python train.py --n_layer=8 --d_model=192 --n_experts=24 --experts_per_token=1 --d_expert=480 --d_shared_expert=0 --activation="swiglu" --moe_layers=[1, 3, 5, 7] --router_score="softmax" --normalize_top_k=false --routed_scale=6.86 --balance_loss=0.00268 --balance_bias=true --router_z_loss=0.001 --init_std_router=0.0144 --lr_router=0.00304 --vocab_size=22709 --norm="layernorm" --norm_eps=1e-06 --tie_embeddings=false --optimizer="muon_hyperball" --lr=0.0178 --beta1=0.95 --grad_clip=2.0 --batch_tokens=131072 --seq_len=1024 --train_tokens=640100000 --steps=4884 --dataset="wikipedia_en"
Below are experts of layer 3 (counted from 0) of a mixture-of-experts language model. Rows are named router (the router's row for the expert), gate (a neuron's input weights, with its number), up (a neuron's input weights, with its number) and show model dimensions 128-191. Each number is 128 + 24 x the weight over its row's rms, rounded and kept within 0 to 255. Numbers have three digits each.
Before each expert's rows: a language model's description of what the expert responds to. This comes from a sample of Wikipedia text that the model never trained on.

# expert 21
What it handles: Section-heading nouns such as career and history, month names in dates, and temporal connectives such as as, after, before, since.
router:167103142135121123140187079096098133176147160090101117121156115134106142118143124129166151127137127120136107171123144156148146149108155121139144113090125095152118109104135147128170159153101099
gate0:114101155102143139124156133107126189132113101091126125151137126057155113130132133114114161158154087145124171119133154127124149156141128184098144162111111133121091114134111081125094128159124118
up0:142073111121127086135125123151115127114105129122140134133112137147126086131151143125099141117096128114106116163116088145116153130090087108090124098132100108119170066113131216142137144136160102
gate1:107127121116139109149115105141139112130140100091142121174126108194101113145152106090183078097157171133122103151163129118143181145126126146120164109087143163093188156151129112117160128127146121
up1:125158135126133149147134141133133152151121128170140132115157142096156121088112106136116155170098124114115151076092137127109099150157167095141106118135150159133068104142123091199138125130133122
gate2:126117112135136169104093085131146124156174116068130162092109110173079090126102156137118153114122126161134140110153094159125110104166117169168146167079132163141145132104119122110112109124144100
up2:128142144091100081156130124106123132154056101153117095121155129093133128119136088121101140116113150121127057178146147126175130128101139112096141086139138140114110162162151160156151100134140131
gate3:123106124115136169132115071149157147181111101110077146158103109103164160119100143155154146080110149086173122150145085113087114115123148162101133144106153117150119135096107096132135081080142123
up3:124149140073151137123107056162152084141104097100104129093116108147154148156096143156117138103087164120131140173111119141144091088128141133116140131091120102115121149142127082156155140092132154
gate4:144111151111139134090136134144111134086134196116109147174162115129116124082093128142143136129117131103113090175110164181142104138147116129103112097115104127155122103125126086156122112171146096
up4:110138173145110141092096144133135110129120159106123148106104182111123141089159121147102111110124134073121108114134069107127161160117135124120105110107177153117128137121170154164129107123148154

# expert 8
What it handles: Opening brackets and quotes, especially the parenthesis before taxon authors in binomial names, dates or notes; also line breaks in infoboxes.
router:178114123119100104138105120121108135160141138113127120143143123153106132141142186150136161112136127094094106162157159133138118138117178116140152105109120122169133130084145143160151138149113110
gate0:078112121127132135128115087122106130116143135145160177148153132130140174154128142131132199117111140151119188170129115122133106149108116124132124111139117096121154092140137137121128139116114142
up0:093168155119077115095107072085148124144083173142173137119105091121137132134161126186099169120126110137124175159151130122145117130127123070093112136156139133129144076118143102103141144141116098
gate1:107125142146116103173122137131099146139156140139123090129136162141141131123113134101155126112166143128167158113127094086142117129150151148147107105093120113121144142151168102102127106083144194
up1:126130154131118130149124163146130127128133110139148127095132157156158112124125161110144111147138138122145172101143130110144121117166187073116099132168145131121123114149138141160112139102125165
gate2:139128087103154119114129161159139106113102147134180124146119152149119136157169089090137138123129150111105106125129119113167140123124079131138147130113156126147148090174155119164131147129108155
up2:116144118114080158091103102127156158106110090144137142086148085161130114117122105117134108089139112117087124144116125119155101068139125165133116149134096111111113136100115125112123128128141107
gate3:106141080129142120135139113168137105107137121107123137135127130097148118136132163139143155139129072115076131121141137100123076094161125173133104125134141136133096138183083129130119107106089157
up3:125146075144145112131171141106103132109125068124087161146166136148137107140123133126120139149165132155146135102119142113134093084136105142119121091136126164101071120158107145114164112105135111
gate4:090150147127171143109171143135101127149119151082160103128137141125143113141127119163131131138099089130180155095142111086156087119124131088110115108116117140124090095114145143085120143156079137
up4:120154097169118121155146130132117119119115188129176081155133132128121118071111124138128115166104127139131111096112142124177117124166142099128147125115109097157152141166143118123126094125161141

# expert 17
What it handles: Main verbs, mostly past tense or infinitive, following a subject or to in biographies and histories: played, began, signed, competed.
router:142123132100134102146139099121111137159159149099118111145125109161088106099132144126132132123155113106111150157140138160154136154139147095141152087122125116164122099124137159164165160143115096
gate0:105172123132127103125134110140102169132103105156134145130097123174154098154143167110120120132154146101138101109139120151142072121119154117133147156138099099182124128087100170118157123145139104
up0:179133089139152112143146133124105171132112102150096143150090122146107091145110147111151127109135158112146142110150127143144139123147141119125134130136077096186146128117130156085170108159134105
gate1:133141102135129140112113130095136116136153130125145132128112140106120154127112135134095118073142150097115080139155145118108145103162111128110068136103116118092144131159106140077128097110164109
up1:169104121078069140131109123139149119157153152134163186185140129143158121151149162114087130139092128112134156104165118170120094096121131152101122095146099130150155135161122120101105119098147063
gate2:152145120181152143147130124096108108119090096117102102127134109174124146112116138162150152133148147126147120153134134132115111127131112169147084187098126123179129086165141087131128102124108125
up2:140121135106099127137130085153210108111108140105142133103115137148154083119097126129140100064126174093098147133146122139107154136092123137128150100126151160110123125136104093075118139161126096
gate3:121154139171166076192125153112181139128118161107128152083103120161103118087078136124118141112137128101085122141101130140088120076152127123139152147108133147138147094139203111174111111091125139
up3:132154161172127125082081135091104173109094099135134105138144111162156125116091178157101136149114093113125122097130138125121134091100137118108145105160126123150178136114123157119104122141116094
gate4:141138139123130112108134131094120174128134160148128100075082162137157128114144131112102099124144168114153117113091159135131097150144124153117146119116140136134091153141106104118131118149125099
up4:132138100134151135132133089130142132115121149120108131132096130121088127154122080133138122124092121133169158117098131089134108129132146088137108118108148158172146079129110137120133147100157152

# expert 6
What it handles: Bare space tokens placed before digits, in tables, infobox stats and lists after colons, pipes or commas.
router:174086140115120142132137108116112153174147158083127090133125136153127113117136158150125151112156116118114134148126139149110131115135155091152144107120137088179099089116158136185167129155117121
gate0:118153117115141138123122163124131160094139097129147102128145140125118103162162146134116168143120138171129083114153119176143138143065127139133137111110101111154157126147138107135099136081165140
up0:121092114105143102163152122128133092143117172138099183177173085113104142086106127142114066103146146103105167143132125127123115124132123134125136127143137131134144133126078130125139099164077135
gate1:129109131115104085131166108136113103142197116173106173153135151178141110130130125151134107149116133175130158091142130081114144150146176084119163101106152159125133117155142173147150137141148147
up1:132129097145129170155102124135172157112087137077130100106135126106102099128136112121170137099144126110139136158113124173140124126098088158153100128155125097115108131118106069099128127130100109
gate2:105103137170093157146118091155175135113140130141159146146121118087169132101118136160181143121168149125132120121111107113117155145163150137131129155145095125127114127192134139102138099124171148
up2:157155164113131134094130157151138094091123106107116123111129132161104125101121148122124137124105110081132166113123115110139116128138112144125143100140143120119176123115159134142096111148121186
gate3:109121142170162133128148123120149114130096144125160110125137110117126125146117135148131121141117116092127132103118137129112121100135145162121104129127147120118151123119160144138124121134128147
up3:149108117103089119098122106146127146132148156125135165114128145152092180145114130153141152109148123125105132139120149138153122202123125124134125178082118109071091135091072083104121172124145104
gate4:152149120084132163122078135116174149101120154147129133130113104139136129094126152145170134144085103100148157142151163129149152162082159118099154099114143096158126135107122131109135148125087125
up4:138125140144127118099145137116116131117134133117107134076109126138098123121123141126118144090138138100076150150112106118106116129132120115120103111124119156102128097127112117105123119130150111

# expert 9
What it handles: Conjunctions and list separators joining words or clauses: and, or, but, commas, semicolons, also then and &.
router:157131110126084120150157082102109160158148163099119109129138113130101128128148131141151158153142115119118158169104148138107109147119182113125126106109148125180124132095160153124164149132106119
gate0:103085138130163152169130109096118123103104122139153132116144100155167110137149126086161088117140099110147135118131086067118131132158132166098161151133142136113167152144130131097117113104110098
up0:151171119120095101096131152157139140149149138112110125138125164103095148127111120163082182149119147145099121136111162188135128118116126088149088117134121117135091105117128129150131142149146156
gate1:165175137138157148137106191170143110121102139122133120159137137118094129140130121179125133129150152102115174127163160120181126133142114125145141102123161126128138145150140108165110114121096123
up1:121125138102110102148150106112129137122139105147121107149136133153161153113151115087154120121137130166110062167123118123127125108137142108130121136106063120134118095108116158136132133119153092
gate2:111136142140131142114123184096131148181142144050062153100112135122100103157131164140145134141142129163107133120182144154161124134147135123159118140109123120135132154125116183114101122164163117
up2:124151142147132107092113195115164090173152153099128125124162111165115107148136157139166125119139139119076115140149155183164141107134162100118180126137132148144096149098104172099153145159154121
gate3:169144167147148114143135141115147137125116133152128143140146109097154125121160129144164119144119132149147117131133121112176115161141128144127104114127117096133186117124118138122113142128179103
up3:128139207139148155177157169138110130172115141121159138096169119108070159111105143116119188130121137137144128104113108115156175141117131127130120090172145103116126113133092138138093113136104115
gate4:131141170144111120114180133164142125097099140112102167088130144108117194110142111142114115131147131162125101138131129131122114109159144168184140177162134138128147164142114119082091125137136133
up4:145113112161111111083131126113117123100164095148132147163119072155145134130137113119085108139104107135130128082144130079149156087132148150144102135128120131065132076140149117134133120117120138

# expert 13
What it handles: Single digits and spelled-out counts giving quantities in prose or tables, e.g. made 2 acquisitions, eleven appearances, two years.
router:158113150109116119129123070125096165171136163134126114128100101143103129134135120162142145122146106114085140164101132157130126167138130082126160117113130114176135102136145166160156135156107102
gate0:101087110120131129151154164139108148152126117132161127133159159166121121139114130147125114139081181136134158129152134151127136110129167163139114133154111125149159116109133117139130073133133139
up0:143163150123144130169117132106091120094111141087122122141085114080086162096147169087117118135135116117142135120105108099117144139102116100109128130137141112158142118069122145129145183122123120
gate1:132128106143115074153165139149103090152098104172156145111166153130126113112129161163145112077139117114148119116134101160153124109134096124130095115151146133117116158133170120107136117124161089
up1:171117165178130134134110134125135137127091112150072148129156121102131128120139124163118119119100148114121133119110124076127137118113190098106123090108122126122111090135096083146102120134104132
gate2:108119170065161126117100126142147126127128137137121116105162115147125150152155109143161157119113130092132108131137131124184117110138102135125097129152108142133142137141095115153155156130102098
up2:136120120176124177144170125132123112121115121153100100140109138115152150149119137078117098156152123152105127120102128127094182123125130085144157139106125112110150142121130138075117167096142162
gate3:137133105074116140155086071120129147079132118079137107116139118161107135164142148149093148136160097141091112128131140124117181107166113127122119108147137193115134105134147097123108135078122166
up3:116147121144110100112118121188123125147131131132118100129142137104153113111097073086154130150131122094151195130131182113136114162106111077131139091128149065117121136111134125091173122151130097
gate4:156133104155136140101117111109151130088114144123119068141151124130147175119146105130159142095149141163124106145156118121117186102140113123117133135131121133090151105147156144125108110155123115
up4:156083133162136165100116141093133106146110123097156127129158095148164135115135116148107157138135104143131133136155137099136108141111156142136117129125157105118122161133122110108116104115130104

# expert 16
What it handles: Nouns and adjectives after the, his or a, like same, own, first, fleet, plus adverb endings such as -ly and -ically.
router:163103122126109101160149078125124170158154128129122134142121086135124117121133139141133141110139148128144137161132142134143134141143183121103148098127124119141118102098155163141146149139108115
gate0:134120122154109157121123097091123110119140131135155134137155131121127115169118124122134132094104108129096106082095148128106107125131150132165123129139121142152124092113111115140130167146144155
up0:135137122135146144091148119116142145114097135116104176102124125131137132144143099159159126140091081124138104131149142127112162103148142120109114128135118085133123167118118093138119114127096164
gate1:090128167103137143137140114129120153113118121112117118075087153130130138123147129144086161112172137113117107197142127078077135130150107159150171103112116102130127104119124147121174122126175134
up1:106115111127129091131177120119086160102116147129134134151159105131070120166098126099142142136097129088153143184112142114082181097161154106114168092127153108143112153116167142106176171101154148
gate2:122107145132102110187137125141139093154098162152121142147110102150097165135121127110142095168111115180144113105102109171080146138124133179128096168093106130141164170131164121109145186114159160
up2:142129124125128126100127095116139118127087111101158137140145144115140112138083109110181131100165146103159141111127117120143120143122105088108153135155131173080110141160103081181107131123127134
gate3:116140134127146153159106147099152111164093136107114113139146112169126117115125082153122127146133119185149158127116106124142159141121156096152167110111124101146176135086117135143141152118102127
up3:111123126157154117118107115110158116143083062095154120169148100098100131089150157133160147097102137135122111162085120144157120130157145115112095100158135098130121150113109159160129126150169134
gate4:159110138160119093145137175116136141122093135106118179113129115097100124182168117100140159116127147147145113136142127134129103123111132132108150140110179151129114131154166139103184160135150139
up4:093123098144104155126123161196123112139109087136128154106143134139157108092094138084104135146169120146106095142143094136112119155094118075150128138156056111114146126109117092087126132102127156

# expert 4
What it handles: Prepositions following participles or verbs, before a noun phrase, e.g. by, with, from, into, against.
router:187110120107089119165130147108130139169155148113118115150119113137090110131134143165161154116173136116126146169130106162102124149123138097163140119101138110144127109107128131161166127156095128
gate0:166139150102134155130171110149122134134074131138129127121089126113170161082129145145090127119105163143137113123126102080128146156124127150141131161154102104118122117143180131096167131126138124
up0:076117101143133093127108166089147107127149155112143146163105136132128101154172164127151132136142133140124164092082157135153059141122135121087108088108174102107117108089077142142144147160107133
gate1:110084094142152118150176129107119125156135139141108115107189096129153153141099154147114173070103108114140132113095146169136126141096125167110174126122113130109157131130168139146172141103097128
up1:114112092150167100139130142117114123155117128119116061089181114142088127129053137173151138104142098129115089131089099154147096093107172165126139151119115139113142138116154095127154134120081164
gate2:087133128130082193093114135153125156158142163118164099146100140106133088142134157144166154159121139129180156099128120118106130145123153110125165165097080085114159152086117120121103116111112125
up2:126125100144136165155139114140107130157112147163136121149102128122114153120132139140126143144157137099115135136155146186110085147103110100127158101148159105192101091082152126131042111140122142
gate3:162139109163130146093153068098144111103080093087118139110127151162114140095116119125110168147152113143104131157170141128101181118174111124147162152106152168132169079124133130051141148123129099
up3:104119119129111109150103139158127132145194128090149107159121152116117140110138132186164102148124115132127146113105179156157119128136128106129127090099105105164062110122113142135135129111101164
gate4:082166090125117124132065124134171132151099115166125170164138128148098110147153133125128125103123124111128108126110134153097104121143162149136128146145101106133137130129161138180123111134126152
up4:128091136132116146096125126123129106113138103119108117081122179182097144080119157083146151155165128129139158113148151118183119156124139120142127122105150109142139137185091156107119148110101093

# expert 18
What it handles: Sentence-ending periods, commas ending intro phrases, and relative or subordinate words such as which, who, where, that.
router:169111136123098146138173078123140139163130160107123102140124107139089114130145135152150186120131115083103123163094160168107113140126193094120129130127121104177117110103147136132161167134140121
gate0:125117073118121127126105097115157188088118144115099123107146093148146097101092105087147120112138080164107137123108130080131128129125134139133153076173134131159168142130130095166154131086130138
up0:183163200134125164122147156162121096155161102110162123142151185131150114138153176153065155133104121139140101142113121161104124145144097143083134116120106114108106081162148127099158119140141128
gate1:111135112115132120127129142147100107129119144139127151121102150142148117088118154094128108086070123161152145118148149156144159133138097120129159135127122151138150162115120161121114153104126163
up1:140133092115106123110133145149128147110143160106094111134113137161145128122121130114142156083090129130122145152127147132098096124137126128118168167134112148130129133120107134101143146150104159
gate2:123104155123158104137138181116121120095121109168149123132141119141090113122059133135145109088152125154147089140176082111141141111130084116126103136130128135133148149117084150162095123101164140
up2:107125138128114126164122144098105110141162124139134182130156118145074149138097164133110097095178135136141108144135104125127138172123105088157133116137114080124101175132123146115081150129153138
gate3:183095103148114153120111134094138145111099130125065122098118150128162108178122110082155124117144166076166100108134109191112136121135075102168127121178114144127093152130155186110115118138143157
up3:123094139150136129113122172140173073083126121108099114139104137137096142155128134092125114111112113125103127140118135110108135130154103171099117202132138098137103145124158127091088092129138099
gate4:114101139149099112160111132107119158130107138126117200145117116108109125135115112149154170111123127108103115120162095103143165118138170168099134105099160171176081123163145131163172099111130132
up4:137134103140154163126105152160173089127154160136118089136129127139114094109094106083116121167148133159146126121135135122152133093134121166087149117072134088129136143085102100106053157077103113

# expert 11
What it handles: The word of, and similar linking words, inside institution, place and title names, e.g. National Theater of Iceland, City of London, Governor-General of.
router:166086145125100119141135137114145145181176160129159137131143112133070110115163145151182150123131107121125132170093137177103119135117140139125129102096139104160141109111138122166130135133085131
gate0:125159137110109157098121124101125150164091112102131157174132158093136085120127144157143142130155108119178161119106098141163128136129177155178111126151106175163124153130103130101122173125107074
up0:156092139119110101124142141162107150151069123108098088152136146136069137099150115132120115123099141141160167137138116161128138173144165121145156171153125147101147132161117121138105204122099133
gate1:144099139108116110148116116106144121155147085110125162158130111120124167088114104116140137154105176107111167154104108146161102166126111164147142139132118137091124184147121144128085099082130107
up1:119169118139105131147117161155119142118172152173118110091155120137098132134108125143174139104139066143149101092124121138066124139126133123111131122096133140146102090068143126145157179161136106
gate2:148178121119156120128168154116113108130106123133136121176157096175120132143156067118115171200116102074124131120085161127119129110113163115100135096166113154149142148146151166117124143168141150
up2:176144134108190136103173140088133130137196143175109142151147109130123123121119118164134115174108115139120140114148180134090148117130109132130154172145166143138112176151133161108141128141115171
gate3:113172123120126109134108114149129132109120092121134122105093105120143116102130094146109102103164113124105114104150133136160113121105111135126105117119091145113143166162112133148105131074119110
up3:145081124125141153131171145111128162166127165131120127160164146138109144146120147089171130140086128134138136157116124118118147145154130128154140127139153123156122096117130123112148134199117155
gate4:160104120097147144138149111091155137112059116124065107127136121155125163130127133153128107139136152095104099141137152138148125123148193136112107118124131111131121129117102161111102133120118070
up4:118138132129118125081167102128107141153175152120154082130101144151121094115124103123153115124078170152126141107111075144139107170150095105157123125152118156149105119125125112157131161130128154

# expert 19
What it handles: Tokens ending a table row or paragraph: pipe plus newline, period plus blank line, heading closers like ==, before the next line.
router:165107130099112127122165080116114156166153150114122103143133127161114131137170146157163160129134122086082120172118163154118121137108143103118129114100140121184098116110150151167155160135127116
gate0:142121176104160151152148166109142120159132138075096121177153128136091161129159170164147140133137122153093148170140115084122164127162109143123164124173168102125155131121141140134143145124125158
up0:117159089125105092144128110092122157098144107175143115124108118119192093145129167117158142134116128143172143085115168169148150189163149109111109124122117183129112145135134113161113088156124092
gate1:147115190153137150133123165168122148101132126112137175121132111155134126149104162151132122107113126101125147089140111112172117117112127111114131146172117141148130098104140103127127130119082108
up1:118124167173127160147148151170126129108156107114117181092107088149121141115140139127134140124103143128143128056130135075176137124116123105142130161096122161114132088138144082141127117111119140
gate2:108181105141108102136156115128113138124114157124145132099107129094100173117184113107148141102158123105096092134134128091100168125167140090101133107097159103124140116131111112160132110100116116
up2:150110140098110119136145145159119126131135103128091117145144099139132107125116137116103097153114115146157168149104099182115105115145080152153165166138074144116147108136142146136124126178141137
gate3:154132134116119122144147102062155108075133164113149106122175115127127112154134142114113093159131117112089127164116123134151107168139153153133092117197152082144083145157146137142134112098134118
up3:134090144119111158125135106155108162175117127119122114157126155087121149104146142135173133107120095091158129098185101127134110114125112111121133116083077151121104138112114101115111125164107104
gate4:112117125132121149131171158115095142129118143113128111154136117129134103178187124101118117102136158138140126147110122122111161152134117150139113126136169136123163107082153127134099102156120106
up4:140109076108101136129125102105137112156080084142129138149098142147105126149106168128138137157122138149131109111120139123163183142111168067125118119169143097136144126144123094138173150154138140

# expert 0
What it handles: Names of states, countries and cities, often the second word after New, United, South, North, e.g. York, Carolina, Virginia.
router:151095142110138129147140079126131149196163141082116109127125111138093118104165148157149151116144124095131097160130136170141100127136178102153159090120128102168131121111146144161140130129120100
gate0:117125157163160131167133097106155138141133106113129118141129127074115112117099155071109157130113129112101164102168108107113133172109170180141124108155163102097130123163094175113111130140170154
up0:162130140143139130126158108179118117138132173110129100125175120119135172123106160093109171147094151123157119093109086081134107152140156136166123096145162143162102154170125167142087151124173135
gate1:156115118111142115143164155115108133091089148118145079096142133085118119139126125097108082132156075140083129118105119125102138143129131114124118127120107194141130101102091147128118141100138156
up1:116168157112128123125103130111086126142125143142112194105137177117091150122126162115144134092147180066079108143128120130163108147127133115116135103085129138117083106142117124128114114109148131
gate2:132143140143152145164140125142102125112140164117152130107149142148163161115174157085127152167139156120104158122098160110165104181092132123142070108177099173108125121156121106153121115129121154
up2:150099138172117127150087150125120086172144153142097158142167152133104113141121118128108129133129156138082140145118066149158087112104121115107156116100121148143142110142112088143102135118152117
gate3:076158151121143134155117165117160137117114114131112105093140129137151100104113134103113071114126114136143114126160106088121155135108130135104108116150107110107144158137148126145122116080117138
up3:126192105095124114168123168094107073115172091140119118130156112111171133117081110126114085128095124177134143151156138137127148102152150145110104128087099124097161121085171118142105170117134143
gate4:183118120127158130125148144163166159166120134159119113155140110124163119105139106111134137148128139104135141101117135087136070075096136093126123162140103160146153120071141130105115156147120104
up4:111095103137160145104136073119150099134120110121144114109113176165119158151130143135093174139132118123159130111126116148108098118136121092158141141103113097155123159145102151170110122106153140

# expert 20
What it handles: Short letter pieces inside proper names, often foreign people or places, e.g. the l in Tayl-iah, k, z, an.
router:146137103099130100142130126133131169136159161109139107144117117147081126143161147164138150118160116101113129164114123180146119121138157110135146088098120075135119076098160112150162109135107083
gate0:110131126095103103108128107150081126114129101118169136138132138177132129093114133096150160128148166132136137136161145118103088146143169141122127091132155158097136086180120150152129103095127133
up0:154160104088149081066096134148125150122128085125132148126114131112156104155135134129105131150115123158142119111121099099109141120135125126153146119123115156158182200161097121118113121161140139
gate1:128104132157138126159117120125094149134170098150132131112126118145138162168098099124147122143143128133158107109117158113135112110106140151129113116131100150094151129099119129141114135148138138
up1:118136158097121092113131116155140131122078145084113153115175109116125136097153119148172150129152112080149075151109156107123132140130131122112136092119145134107094140105105143079114150159143120
gate2:126146140128095159159126128102116119121128123134167118070095135098182120094101099159064120114086146139106160145126117125125118111097152122092142154104106119133145166161145104142160131117114146
up2:094130133119147103115120132118112094140104114125140182161140127127108162142146110130152120123178082153125176144098102160123117109114120090126114157138096171124118141082143109126106138104143157
gate3:117153114134141127154170134112102113112116159149114107140116115154126163146144137115134143101131154110129152153121123146091146088108149121117058077129111150183093140133144128106167132108116144
up3:136164129083121139122169108124097129104131122127144086119118136138097110114133134104110157097108137185155198110121139128115127120108132121133103106167144121130088148140159137106141163161118130
gate4:117097111104095116149142125139146107106123109133099159099130104131177126118129139156161167115131133116138159143123095089116109130105102128093140140154153109121162133144106077155168115124111123
up4:121174145090138115118132089166135129139119095091125111080160117089109157167129117117162103145117127083131146123073094136115138137124128097161138085147139114118129134117128169115124133101139115

# expert 12
What it handles: Hyphens, en dashes and slashes in dates, ranges, scores and URLs, and the year-starting pieces 19 and 20.
router:145111129117109135137129104090139161137169150084117130162126120143078142108133139162137159136142126131108120153108181146126119131125178122121123105132134092157115127101166133159154118187129120
gate0:110148140130118155171144154148167118109109155144134155108116099115129118157112074123105114085104126109113104141116110095160148120136119125112142053137117124145119168137163160086171119134088076
up0:088113131120147104148113127114109105114127151149145148091097148108126082160094112106116073093098145133131138130167089092175147148125123094121150085136151139172150148144142129106160099091104102
gate1:113089115122121148184125116129122128176158125148096107086119151150127134150163100159153100120168151153146125099156125108096127116122155132177154158103119140162140100195143129083125126141133120
up1:128149127135140097107146129083116121092093126119144115168114074118114123102098131094093139145099154119108123187109115140150145146141123144081113066151120082103117144066128136169125114143110126
gate2:137130157146119160143165114130125108147142118159102151111137132098125100113117159184105116121128111207134143127098115165124087121134098157135144124168119167110113104151073170148118150196135134
up2:142156150099147121123118134128113133070095128120130106175097124147088123128154142124095145112134133090089130128115185147145133174136115110131104128086124115165095174105173109129134137055142132
gate3:131149104140147140102144127147147148116113104135146122126126144128081120145207157127140141150144147129102149122134163147139134102108084114145122167172163129118125129144058127156112129155112121
up3:126137124135166159101137123157138138111124118126149115116134151116137110136184146117117114132132146124107113133173177166126115100113089143122108140121147158161120151148063124150130179137119130
gate4:084129139147123127134098117131161150155105144137123108180103159126118118145111149155159118115122104126148166153131123157124100133127128131149134160094156130101135128151130135135131084120099088
up4:177099171112174089117170094116110093129132144110142137152153149125127163140169123113140137083129137080090092108108161114120164141119131166108101084151137074155095092077172139119140146147168178

# expert 7
What it handles: Word-internal fragments and suffixes of rare or technical words, especially Latin species names and jargon, e.g. obit-u-aries, decap-it-ating, hymn-ic.
router:165118153105140107133146064120107165170144125102114131146102117135102136146146148144150167129133124108143144159094130137136112139122161130125153090138108104143107115135185123135161126154090115
gate0:126130163123135137137080116109119137082118147110134118127158112146134087157141121154114149142144119121134163143136106118160118141099137127181071129156113139099132136062153140170177110094178146
up0:156110147141121155087154116121137131140162098134122104125144149121068133129107120098089155134125113121155166133157143100153108146110125155148115113121112103068111114080092147163160156141128090
gate1:094122109133151127088150179106107076100122123150120155151156120104195098112108146132150135100091128124059111122127112140125065106104111097111132115148081129178117116125106104117089090144135117
up1:140124094134155154130107127078123173107145127109158170157131089165108121175128141114143132132106158161155107104140154143104095155135139108114164149085148115133125136154105100155129120179138136
gate2:132158144115109134172136108120111154152124153113173154137099151108135149157163118121132117091112107132132085156124115168146142125101159148128135156132110139141138132138152158157116136150187111
up2:129121161111123123160144106131111107141143101095165114134133132084143106139153168166143108098107159163156139083070116149111106128111147121144153091145121140109133161133158137135111161090154172
gate3:147129084115148135162097123129156166132108164154139154134107168111091165179126139142048101119106139131135111095170107115126132117151140164143119148132132105179153157144094128143123114146156136
up3:171144113105137109133086111085096095147131149141135103128139098122132110130140106119131181123119135137082168137142115090138143153155138144151080116118145144171126154129118083155112085184097107
gate4:121118113150114101127137195141117095101176160143151149142106156118111098132134146152131143157126134100148114108118121150110145112149114142087132123106149088164130115116115117149129100103121128
up4:092109142097101130127126123124135127096150137116143134115125137108122147086159111116142140095123125185065106138126141118119094132146149135146197111217125109096142105097104146094122133118101104

# expert 1
What it handles: Two-digit chunks within longer numbers, such as years after 19/20, table statistics, coordinates and IDs, e.g. 94, 97, 55.
router:160067155134117099131134082130117158171147143095120125132117118135100108118166144150152153126147108094089136173122164139138117128118189081147159102107131086171119123120170158144161129152110108
gate0:138168116083098121165143073138164148124134107123129131096153154159128107160142192141117152125142153114155132142105120124127161103107156170148151105126139149180113160128092102104109087153108124
up0:132105157146145148106081182145112126173127150142170143158124099123132109121110065147104087125112077145103131133150097121146083120135120120077124159125132115109149110134151136121146131113148179
gate1:123107140137132119081129127091103085145127177143169153143181080074112143104138174123129101116182152107086076113133093122120133166138118130129099153153110117137117178121150153159122106136150090
up1:163145099144122124135118122083140152124143147111146149108147129102122130078151171126062130129127120168111122097115172138158164083091154133158127151143134128127102101099132128154099143126118127
gate2:087128061167162132144081120100113125124113157150103098088112177134115129152187145129161150114144138132119101143103178117124110113122141133124153146185147127111114126088084111170176138113146114
up2:117164084131157106141081101120130143118132142171119128135117169128142115097162194107115127109122151127136099140097154132119057095134153162123154107154153152103115109113119083184179123125150122
gate3:106182118119145143165093154125122129132124127127159153128125123196118118172114103074084183127108115169126110146085129115130091173122143144134102117090112136192115133120109140146101170108109095
up3:142146142120119071147132148162135139118136106140130127144122121084093138085130128173160106127147128146108105126119126165129144106103081082123125104127093133092105161114122096127111138158117113
gate4:105157138112107150137136143084148135144093130130141122117151180135153102166132125105095137155124123146110100137124102143147163122128121115086104134154144157148124133099103126135099091099157148
up4:158100124139155127109120115169119119115161132132114135146117069126109142077132128139155125112118124113141154116113157104104100140129145147168140116117093106106123128146165139130167162155087125

# expert 23
What it handles: Units, compass directions and separators in geographic and stats text, e.g. 3 km east of, mi, /, %, Coordinates.
router:134112101117105099151123065102088158149178127137136136123115103166122119143128149164142150117118122099126106177087148153131132136119160120109145097116119095165127133103164140157150139134129104
gate0:138138160128106169174127120090150130147135134146123073166086127124156144111134081130122129170118096163095155110146156150121085105141157148163137111105106164137117090120115174080143144112132153
up0:097151135133120164136132136128109082095166123116132182137131161173125108169143102120127114121123133119105151188138136107147105103136120135140121100167178135126110113097151117152127092109163100
gate1:194159110115094120114109109134109139152122139175116105112129142147100144125136135114137130081174118136128081151154135100154128134156114119140139141096123142129177140129088150129126117140184086
up1:162119165129116152133123143117091133103122143098109196131090159138128133108137142108129135100125155090099141134107144138148107104099129136115127137143125139160137107140109160155072083122126154
gate2:103109131074146121136124120091159088143102128093130117110136090108135153131161112104118140137152121135154156140161100161115081133122134079174166117125119117150182139080134166126086106124137076
up2:161097139118162141112102142085130097137127083134127128148156125111123160098097141114172103109178148137112091191103094137155115122141115111135114147125144162111145174084138147150163145133114123
gate3:112113118119127090198094114105131120116096113127133136128125115113084116118115103119118124169125150178159146141139090120114145107183138126153143129100142137109101101112092186134127171118104103
up3:118135117151143115158127116127096135107148132147109110107107070111086115129094143110149158178103138125164182121152131102132138094165181122117103180099097129123149100119094128150093181100122116
gate4:113132111109129106173133053153145165116146136130132134112095095143152110117127101131092155124173077101084109117182102137128135127112146104116145113122128103136122099104190124097101058118113159
up4:107138123113188123177120076133134173104131138111127159135154141119113125108147096157067164148122096126132139145142106118133139139094153105105140131142121123069102112109177117115111111121114133